config = dict(
    n_layer=8,
    d_model=160,
    experts_per_token=1,
    moe_layers=[0, 2, 4, 6],
    normalize_top_k=False,
    balance_bias=False,
    lr=0.00161,
)
Below are experts of layer 2 (counted from 0) of a mixture-of-experts language model. Rows are named router (the router's row for the expert), down (a neuron's output weights, with its number) and show model dimensions 40-79. Each number is 500 + 40 x the weight over its row's rms, rounded and kept within 0 to 999. Numbers have three digits each.
After each expert's rows: a language model's description of what the expert responds to. This comes from a sample of Wikipedia text that the model never trained on.

# expert 10
router:447480501500484508559521457488494556479541548502463508368413446531477542511435516514495471502533465461470495514425487552
down4:549444507475521514503556486488519458540537434481476426511533539584472461481510498447495451492499426563427473465536551530
down5:398476493494517475447513463536436525526512470485578519571527477480528475512562520544413531510449485539518513498479511519
down6:531476571527449531495539460425519527485560506441414522555513541520541548498446538489518438427497478509509454481454467515
down7:485521499512526453505539488454404496457521482519450465527486537508500421486557505457498516483548543548511463502538440462
down8:577483519428588423439502506499518470512497465462469476464527446518488540480509555487473489425505478507484495523484528453
down9:413573481507460427506489465478539465391508569577472495462487535515502445471450470559507549545500563466438528543481513483
down10:524550518507459501472560457427410514449476518532514527439537508535494501489492517527476492557532486532522541527550508490
down11:552426530552463502492512505470513501467491533479484476509511560559502578548559572528486477507478430465521585517521555430
down12:438497492475539513510488495463491531456530512435546522518555571509518460520496558555465411493500488500530556499490500454
down13:437528440511513480476496521501513580539511480578475482413418541430492469476472403521508545512471508462483529496489385475
What it handles: Middle syllables like ust, ist, or, ol, ail inside proper names and words, often in tables: Rusty, Arista, Railway, crustaceans, Douglass.

# expert 3
router:543461510425528505572486513479485449477492526507516441543540465459541486510539518445503517517448514581496456540539504535
down4:440492466450487487594533519456464479494486464460501484470470507541505480426532492502507408469512583463449440530518495476
down5:471533496487486568529499567540479522392480458441497507514491470527446511537489534496467525567437443556515451460494491509
down6:458554506534459451450437481493500489461443556470502525453542513426472504507519422470460574567488515538538487550505482553
down7:529470498587483526459472480487397447567543525548499587541495491472453460459570483509449477530503536501520504454503521506
down8:510558551515545426432522497490492481427542518496470479531454526591577449476480531478512480531515533514487543556521528508
down9:487513534496468472571506551497523431486548525464411486471525533479493485489551538471444503553501467478513450551534465528
down10:445520502527435538543513513440484558554429439455455470478481487509569507549488465465503447458529531477560435511543542481
down11:521421452518501457499501489526500530496521520508470467612487495548496600468548460517504499525403466497456442491503546541
down12:514434476492487484498544509477546571497465541486498505507470576529514507479559476594549409506489471525567483510498498462
down13:469453539533512463491481507497542485528454555552608481505539450469418533518505540445370561466511511497505497533534500467
What it handles: Second pieces inside a word right after its first letters, mostly vowel-led syllables such as un, ac, ro, ap (P-un-jab, opport-un-ity).

# expert 4
router:540449555518501467459516510509446535548530497442490488493503499470572486481401504482484483472446483538527480443582503464
down4:469563492496521522498457441525516487506480503492531463470481529536551455429501535471505520565442529470486526530357441481
down5:444455528498495545468453511492477422441541522497482393514482448462405469505477491465472508457511499498532491507520517475
down6:481501537444583508542590517452520513490546521516460540529512462534398441498523502526471522448568486454462489502470530519
down7:468484513473485498457435483493530459549524524495482482483513416547452513535473490537547544525484510565497475535379484563
down8:503512577533515560514468479496501504497545474531480481474480501498460442576494550475503531483547518515495550562503517507
down9:547537445440527446446507492524566412549502506528455507530429460442532430512508447537513532570516550554503448479505507531
down10:518516550431555527454510480479520536492513515512541524479495556532449477502542443529563503527542488496468503524494447553
down11:504516498458447435527480467463466428559519461566452457487507515543553459489525527518473533510500499450540463627521497568
down12:600523437413596493494552441493513489519532383468508468533470478531533506423495496474474463593493477492560512445455516509
down13:555489536548558517548583532517529505523488433548477536530476500473508525435546604455418586505509505476448469472548482501
What it handles: Word endings ed, ing, ly completing verbs (reported, going), plus the article a and words like first, one, two, only, more.

# expert 1
router:474546495522495521487501396479566576520487496424492534511482487472483525477525516438536497502447494517540436511540572542
down4:485539493533515497542500521473527463563522518555528475486536544493534529517555517476396524524503492511494566497505541492
down5:526481459486538544452473549532534524479477401550528533454549518462503526499398437509500511493561485434567555515546477488
down6:511511564523459457573502536548558476525493534504463566601581472429535531410541473485531432491489463459550537514526530486
down7:533480479586471479434514474550506503506541581523511499489467444427482474515476484456570543534499462509544440543554479492
down8:498463501497458410498476490492545495502461526481549474504516530464441542482528555510466526537558466492477531522485516401
down9:515542565468490463493483637468526532455530471508498465523474455447499498526494517457527453454551508429514520487519469515
down10:417504467450432513521462562482521496569499527529424464439483509541480466453500467468469470563553504469489489510535558443
down11:491478492542517527552495496502558468516525529510480574542507493539550520484532496585530596564501509489554460581519528501
down12:497518481476480489474467432545486526491550459505518523504500474436504502587514537474534486408445556478503553488519543582
down13:484543441541536493506487511481505443526502426422500528562445436512508506461523477557490575492483461497493502414437497445
What it handles: Final suffix pieces closing common nouns and verbs mid-sentence, such as -s, -ation, -ists, -ity, -ers (consists, decisions, member).

# expert 13
router:507598465411525533479468468547437455498501392448487494481511493516511517527498463456546423510510515479518451489558539476
down4:479469510533488529534485478474490482584563450494519410459557445548493563491459455479521435475552512478455484520536457541
down5:538498448445463567535442486534433507440537463532582497461510479547428531521521506534498485507498525494478521495526463503
down6:495498484533518461498573460519494564534477495530451467472536422573455465468473489460494507490490460429483561524434537483
down7:548523461515461552500417456519505524455520477495591471555555505581480497385620514432510526538527513472543472524517499497
down8:477490506576490558545560522558541527415561482476550453460556456538452491486464548481451506511455463576422425478475486498
down9:529508512517482499529507586480395470523605500543520550524495473519528463483515606527410545513504431468528448472521496558
down10:577470532550463470511568534522539481479478518571510394534526482477443470547470479534470482476454540466443580507479502499
down11:500523577504471496524550451466457517449510495495549495493472479518514472509478401467493513521552528541502498502585484506
down12:562507484479515481474478444537497462509507522569488479443450435446509467532535558569499409536484532553488512481482492499
down13:499492464540421519561436490470431471544514482494407456548494545471404487483569529547432448484547472535482529460530548476
What it handles: Whitespace and structure tokens: bare spaces, opening brackets, table row endings with line breaks, and paragraph or heading breaks.

# expert 6
router:502539517413499503556520455515452445489546510490528508545487515528491564499476506470508466570439525494465506461559525431
down4:487596526375462580539499521473468460531515541459522390478604424467502485520448466547448522564564514499543504519516474480
down5:449517538411529394530482517495510538431538533553516444502545475478501496498501585502516441584460552465454488533527511476
down6:585507512434534495522434469505490540491549517551480492560525403484480440452481487501445521512588452490417582486537484488
down7:532443437531459389468494499497504534497444523463478502472504553474524461504468483448552489520553527543452474471491403535
down8:456442453521522562494443524441498563550542492508493527495507517473511520555555482455538466419504517514574432534390489431
down9:531518486471549470574483583534499443489453451524511512523584485468448460487500544534451553445520537500538460558437508480
down10:542507494565417470501553484443509570504519516538554484529544507492510507511396480561554539559481418423533534501493481490
down11:400476508473545535546539500460443569383511449500491504477535513499503579459451465471454515547573508476464524494439498448
down12:466515509554544566508529596533466527425473543533515546423387485521564545471601478519597483456500527469463455538538494541
down13:540522526504512458520436505553591501498556562551514515481495461551517467457482490560570555458520474529564538503530492512
What it handles: Digits, number pieces and periods inside numbers, scores and tables, as in 6.7/10, 79.7%, coordinates, table columns 1 to 9.

# expert 5
router:550466488506574555488491493533580422494463596515427488505513555471451488494533485516597473519465511525506485522440601411
down4:508575450508490499519547514550514564487581480526492534513502577455455535577488547496482493465447455502567492549536503445
down5:510563473471503483465531465490494456545497573458530482435450474535542494435494446521539496455470466552471452456493491502
down6:478476528547509542509439474535552519561531539564470539469547451508535498503498580513480571573549554502501509541574505533
down7:573546438487490512557484543478460408461553433444488532425453539456463592412507454488472481555569505419503489513514465467
down8:520469531467490440340522447432457481487490497445524496514481548568532499443430542462456479484511513517497520456483492476
down9:472512499456556619499408537509546474417483544536521522487485519536553552538484501470439546527500429538543542484460423489
down10:569472517531526516463533507502550474439585472513436462516439520528478448439540498457540545481518527456499531496498499442
down11:497523521518493521555461498519457473460637408487470524486528483506467513521524533447515484475550538533486499575574521486
down12:484472480477440405459495587469513483458585552554490472492569513488503548509522453516519513459470499465548569533527456493
down13:519532480508458481580456572444524516448461503529481467502484436471451375478465490599547467400482495473433482525509464526
What it handles: Closing -y pieces (autonomy, Navy) and whole nouns for teams, schools, albums and cities, often in names or table entries.

# expert 9
router:461537485487528541513597547496427518509513500492491547545406487470471450546384542504475498479525467611451508501534523493
down4:428467506490475440499544497581490516559460498498521456521524549482511511437523447513532499523541464411515478476469452482
down5:446504468504447415508510493496443529471496431406568480554529485515515525489474458501485560526588524529541453441489551537
down6:491417431516407496455530520413589493509480496561506491474467527502534449520445490501493513474549497462459554485512480565
down7:500509502492532470558624486495416563461542560526450453448555466505491512472565543473448519458574543461482465503545465486
down8:533574541499539553504470497471543461464519538519468459498507540543429513537490521457442469520508471546479536451473512421
down9:420525557538496511402496496485544498551496542413508506474564467523465475527501526458453408507556520483500494536449512529
down10:485548519470475512495478573466536489543514493446435515511468496565511422508484528458467533462483505419470479465459522480
down11:389428424478499500480573538538427528493489484489557541549533487500502499484519488467555515537559556494498523464554523520
down12:509447414468424496486455516477479514517515456518562545513419524553503480538498448482515502417521537499532429528514495556
down13:468519506596535474473494485534451521473526480448493458569511452508449547557487445470554465476476512526439546510480532513
What it handles: Short pieces right after a capital letter starting a name or word, such as on in Alonzo, b, Jo, Lou, I.

# expert 12
router:485559535455515526477487422560455513479485424509532494399486530533464484503439512475569516555507424535585457405517508489
down4:424493480461524477471488456519564435522447556505559479514501543479460524474452494460490399491540512502539488559559599472
down5:456490488507524503485430479416494505454548526503499538525501469496476493486491519502490497490510455443506440541526492488
down6:526502526540468492530508523533501395511461535608540468452488522526498492449475530409464541507484425472484508491552436508
down7:475453485542537466542437524476529493500454484558492557538518447550472528439493546471534526505488525537525530521562445478
down8:548508488494491504494479515542490588476531499511445432528484564553486453484521529495404516511518568434501495537457520441
down9:483439449503431476529513503477432506528451495414534568465477503526446528444530546463477489561582507481527505498494505512
down10:508527437542542520548594402583523476608471525449512527490398492570529574481529441563561473533513517487466534483508523544
down11:544560515491480506568525503485518575491527507554552513522517532461499495513497594546544467524552486473435496504514433519
down12:446490477587504456499524523443515544521467538524497516447534527520552524525470500473505468502478499489579577509493511550
down13:479508454469455512498448540489498444549457539553535545457471511467498449454490511506543457506471545486514518484506450476
What it handles: Prepositions and auxiliaries after a verb or noun in running prose: of, in, to, by, with, was, is, as in name of, one of.

# expert 11
router:544557502441480509530487435506454488499517488555474457538430495514451537501433538518484474557501438502497514432451496445
down41:484499520487484450508541470483529496492523516531456459467432416623475529515534464529492543490444525575515477515457388479
down42:558450528507536479570528453495513528562462480503533481538470430455461521565478493514522545470558478513412552512507483536
down43:495498583449464495529518513551473500497472486470530517558516491457542470498434520409475500496604547457420462500530492499
down44:592481505503442477477518451533550577423475440464461452489515403454547550445539502487478546436474526572427553503459467532
down45:531576496457468528549531529463401506444485515447501511489491496470500487396559526562517518461506458439467520483521491466
down46:494545476487433461517468477492464459433526470437480477562551510479530474438514487514483533525414514458542551509533429468
down47:543491488484433475453532490509451482499477576500460453521468556514502503470405526537471470499568458469509469430494487491
down48:522495437564471534494553561461514516469480529473621565440583427436469439494486444532551501553511471464518538555453471520
down49:481549538509406536422491477523492472446535504539512534569483504441458499537502492501463543477437470447472643490441551451
down50:525491389512558528471482497518497502517566498535489479551512468500495526524542592505503496588486491482539500567481502556
What it handles: Clause-linking punctuation and connectives: commas, and, which, who, but, that, closing brackets and dashes in date or score ranges.

# expert 14
router:493490469503478587501501437474475433488492468518512491428454518533486492462497475503491463471481436489478473443538570442
down4:500563535552521511496466454516403481504501468487555447419549475476508492542509453487485467479519587534532618467482543508
down5:545457423430506439509502554528506469504496517490470454549525531519548406404438470538472505442461540533513529442525475468
down6:486456486440574503520535573476520433519526443440496459431478601576499488492504555500486448551548498466529555482527530489
down7:475471556486497544519454545525523505516549553498544493437456513480429527523474491537458471493524466509444531509503530547
down8:536539516434511444533544516494468508371501427440474474504511431535495417506484513507519499530554486485482525616462569511
down9:495445452490523527514454519427518479466499555544589461485480460573516515462544469449536508480566566403456497521449463469
down10:458526514479537562540530563487553582463534443638468476432433498541531534527511483521480516499561533481504520504505496461
down11:505456541468499523540498541496495572528473509488533476483522452414485460500520563479416511498460503442545489508505497484
down12:570558528507529503548554447487441441496508430563454525522521499493454565478496573426529534522465537464484529562541491485
down13:580450442518491565487491502502496501571528485506478447469479471518466513473446515534478526487525513500543461563436450486
What it handles: Punctuation dividing fields in tables and infobox lists: pipe bars, colons after labels, semicolons between values, dashes, as in Prominence: and | P49682.

# expert 8
router:503554496478545571492486532517472449495537525477469554525488511459510498520421451337563432515463506466509493496480475427
down4:447479462511510513550479540395515460497504500517534516518482409516507518476563498549516494493482500546601490620547476562
down5:441481523508471480458457430518459497541539572511480426535516463537524480531597401563539403499514488503564544493510529484
down6:492523553544578573495554492543522534518427466454483523504506524500520445536485480467508522542451466493417550509529479489
down7:535589458556526506428506432542515489474517516525481511458568454491385518491555467525556525540495515547480409511494524487
down8:463478583491499473541560505448461530473505486472515511517553485550533551561527423521580571464532500491447523536528526503
down9:602577521502444540479555478461478410460543495423580460489504512458489531528444541528549457474436458515514554518512437501
down10:544507499541478545543468423478499473497535434517478423618493460525478498481555408459475488472516411552581535527500475498
down11:587545489467518456497578588533465465505466511489478493407510526470482431465492503579503436550522523505506526489542487530
down12:489517501473454490487524527553514506519519447500487434478447500439580470458504410512448523624498504502514502542404480459
down13:509487448531479557504477430502453463449563518480521416468498520496522477435491417458501465537559542461483475541516484540
What it handles: Second-piece syllables like an, in, is, ar after an initial consonant in names and words, as in Chanel, Thanetian, Finance, Vanishing.